config = dict(
    activation='relu',
    moe_layers=[0, 1, 2, 3, 4, 5, 6, 7, 8, 9, 10, 11, 12, 13, 14, 15, 16, 17, 18],
    router_bias=True,
    init_std_router=0.00886,
    seq_len=256,
)
Below are experts of layer 9 (counted from 0) of a mixture-of-experts language model. Rows are named up (a neuron's input weights, with its number), down (a neuron's output weights, with its number) and show model dimensions 0-127. Each number is 128 + 24 x the weight over its row's rms, rounded and kept within 0 to 255. Numbers have three digits each.
Before each expert's rows: a language model's description of what the expert responds to; "comes before" lists some tokens at least twice as common just after its tokens as in all text. This comes from a sample of Wikipedia text that the model never trained on. Tokens count by the router's weight.

# expert 24
It responds to: Pipes after publication names in game review score tables, such as GameSpot, Eurogamer, plus of in critic credits and non-Latin bytes.
comes before: " \"", "\n", "  ", " —", " The", " Format"
up0:139128134119131135123161108113097099132057142141111117104136182117172135052099118143130150097146104124154174081167160101128071121139117129133112099122137109109144145125141137137131119163104119127123148141121131114143115134118135147131155145125114092093075177114123124118127145134105112105080119137132144149116110110146156106119120164157100095086104106106112134070132097115145157153137
down0:128141122091132093163111099141152105175117108082158136081118135133120137070151145129152125137085107102131130124132093141076107142163119164084157159102159140167121116131114130145147124129160086155133120162127138144096097124152140176134141134122169143132158114148184145148120109133116085143138115120126127107163103120163132109167113125140123109120124111122121130128136100074090128154077
up1:135072095149126123103123175116155161145088129101135099136128133114113082096153136166131101150143191107157112166130166140114147116141151121127100123126085157097099133143070148136100151158132139083127152099070139127137105182103115134129124145154113118149135112142114171134140135132134139131116124120138133075111144136136131125111094096125114146143103127087157117111143115128072099156124
down1:116105147146130156112099142130112135097141118111112170110205152111098109110134125126105147129107161151117138137129137108139143109077132140195118167153135114130115149148116171138136145097101168118155155140119167119148115124145122107141112083119104156138143155159123084124115126145089093126117101119101073103114120116098177099092118165126138144152171112087107104134162131109124151151139
up2:117141117105107100132155092144089094097169117078120109144144094174109165124122111140122155129128100141168141178133125148155128148114146153151136124138145084140116135124153133114137135097148086175169154110138122175133181125123145130152145098135158142160125091123130137126111164135113122101144108111162126150134124112150124115131141129126150055160136126091151085138108138142147070144091
down2:089103156099152137129116164142155132137135111125108090123120082084168101174121135122159114126114144116135085169122102114110126106135142183073140087113106102106124153136137130135093128103142145144155149142123100114136120093136107162147142139113096068143116130125147131119139082131109167126107173113142164107159135104102134161112104158122157156168113119163146157140121161118132113159165
up3:110126162136136105138129138120151133118131130122124138114143144153177169155102079091108138098121168213107101123125115131137144154153119124123142109119144117168185167124130139144110088132107132101126147175138097133143129100082135142123124164140136091115075111101156109119121147126125134125098121141134140163116120137114151130092141160113144140069178134142111158124135175129087109088133
down3:085074110126122138126101108128135158148086172121166114084084126094153160119127103139126131133120102100127141077167151146171134140162152096088146152129144165151130082115128091108143153143125105138127119152108108145132105147125108081150124118142149148157078133113152153137139120126158153100133148151116121183139146131112151105180123122131119100134118157137131165086116145111104085133125
up4:133129152142129105149194115133119131144112112137182114121165173216158142120139083100109127160135088136128116143076134194106157151129069132131164136129136127146130136153118121121134096109144149125180126110152103086148101107137157122132115160145116139140116116104153102163112111128118135146119142144114104147106111166136125158107158158104131141151121118138111121087130122120149139156104
down4:061100136165135157138112158113119137162140163155117108128122102131114133122116161105129191118123146102138157113150158118131075119124158079103113088154110155079072138112119107128166155140121108138115159092123125143091132154110083105111138159124139122180157135133127133115119134098116163085132115154139145150138121154123153162161137105126107124138112151125092126160156141138093128114095
up5:139123175128093138126141139098137130174178186123127142149113148057147167138084161150136141111144117170122116183101103129144151146131097142116124131127088096127116097160097128139148125125172141155113062110112150124138100108130121127124126105084099105131133140110119121149105125140131126151089124150163106144130063134106127142123112146093141124114110131132079148116139144166128141150150
down5:147136154110094125113175143091105167162115086139153101166121133117147140126155130121111108142115110146111123105148103145117153123131150094160075149092171116122114114093162130093114151169150128124122107104171113128122145102116156137105140167135116089100110161107121089156133139115138137124162131152132101153121133148129110147116139121128107169153155131164126174143115094048091139133093
up6:130154109161111139071108101122102100124154150114115171132143107143130119135110164148133151128178105144150087150134139163114164120164119125130104124124083171082131175101147178120098139117169157139153152117130109093122126147112133111153128093121138114133096132114169109093087131115136121150132101113090123140199124095130143098113107123111098118115139113081159112126137113136161106120097
down6:081093180115155124138148125161113145106061125132116127110094121112115140139109153123138096121082141152142122173129096123123119126083137154113181117122100140154116106168146145146112098150140141144135163160139131125119121102158124146105119145142117162128158152151123159085162103148143162136103147114133120097170132142122138128116101160058157119098115140133156121084121109096101169113115
up7:123093098132142106115135064145125096109120182123141121114116098106150118162180096109149151114080111185142138133152091091139104162164107176112115142162121128165171124123144121142081132178139114099104103128142130127131113174154136103131124140086133122107142169125134131109118142151135139128154133148144103115178124107107111132128156085133122110147074126125113146114123139117135158119095
down7:120150127120086115087136138159133078113100126149136106108154176144125093125081104121137130157124095104136115139151130134136142131090134129126131104080165122122144151100106135110161112128156118148126165143176114145141112122148147151145130146139161130159138078090168151104160160156137099124105088126144142149119096132127104148142073123158151133129166101156105092102114078114132113086171
up8:124151105100131095093190116114113162070143132171108121145212122165083151120121133139145137139141150137126171130135103162123099141119156136138103115142114114134150115141192147118146109091146128123112123150121152086070137108106125141139125094146127110145085127127118073162149127169149113107104103097129109144134140120145138101132119128115162127140170139130125133162148149113112128119157
down8:109076165114131123121132088142135122166092143116099121098132143119116169152155116114089103127118108128155090128089093108118120141138157150103147139169114130151213132146177130165107092106157067130119157108123117144164079145124119124184140118160135155127135111105125136136163094142106120131092126125146129124160131156128122119115111119110146162113145110143126103122115112079148150153134
up9:127140157104131161112109149134113100128149115077175166126156102114137124130120163143149110153153151144125136076134119136104151096157144122142090146121106150133080148102132139130133144058114133119112166129104100105079144097140130115127109162139115158131143109144174134078140171103117117136184108100092125141172132127103105115099158136141071106158114127109161133135105139144131146118110
down9:091124125128163116121136152111134128060048142138121101156086092109145149143105134110118149132149128165164109137151165138127139138074103170152155159129100114111119097129114172136086121140146139152169128142117110111117146112112135140076139117149118142102116154140122163098132119138107117143088138108127139129141092110094143145134112169144142108115130141110141090146120153178141165082138
up10:123110142163131155165142161140138151107138123132136144110128110165109125125164109109099140151150189086137131107153120112137087133176155136133131134106112148128134126113129085118104162145097138112145144129119079109182130139132111106137100116185181108120118151114142115110162174099127128156120128136084135154112100119117155163106107104111159152125137153087137129187096133096137114140182
down10:098139107169160096121149104096125114185121161128167169152145126142148122140130133104100126113113133109142127089130189128140135102118124090148111125162101125112147144151068172144081090124129157110117118149124132117109146125136088108156092117120163144163116146118123117167129116147095118134103108151078076131164109125166134092139092147146111142123133090135116166098108144137139140156127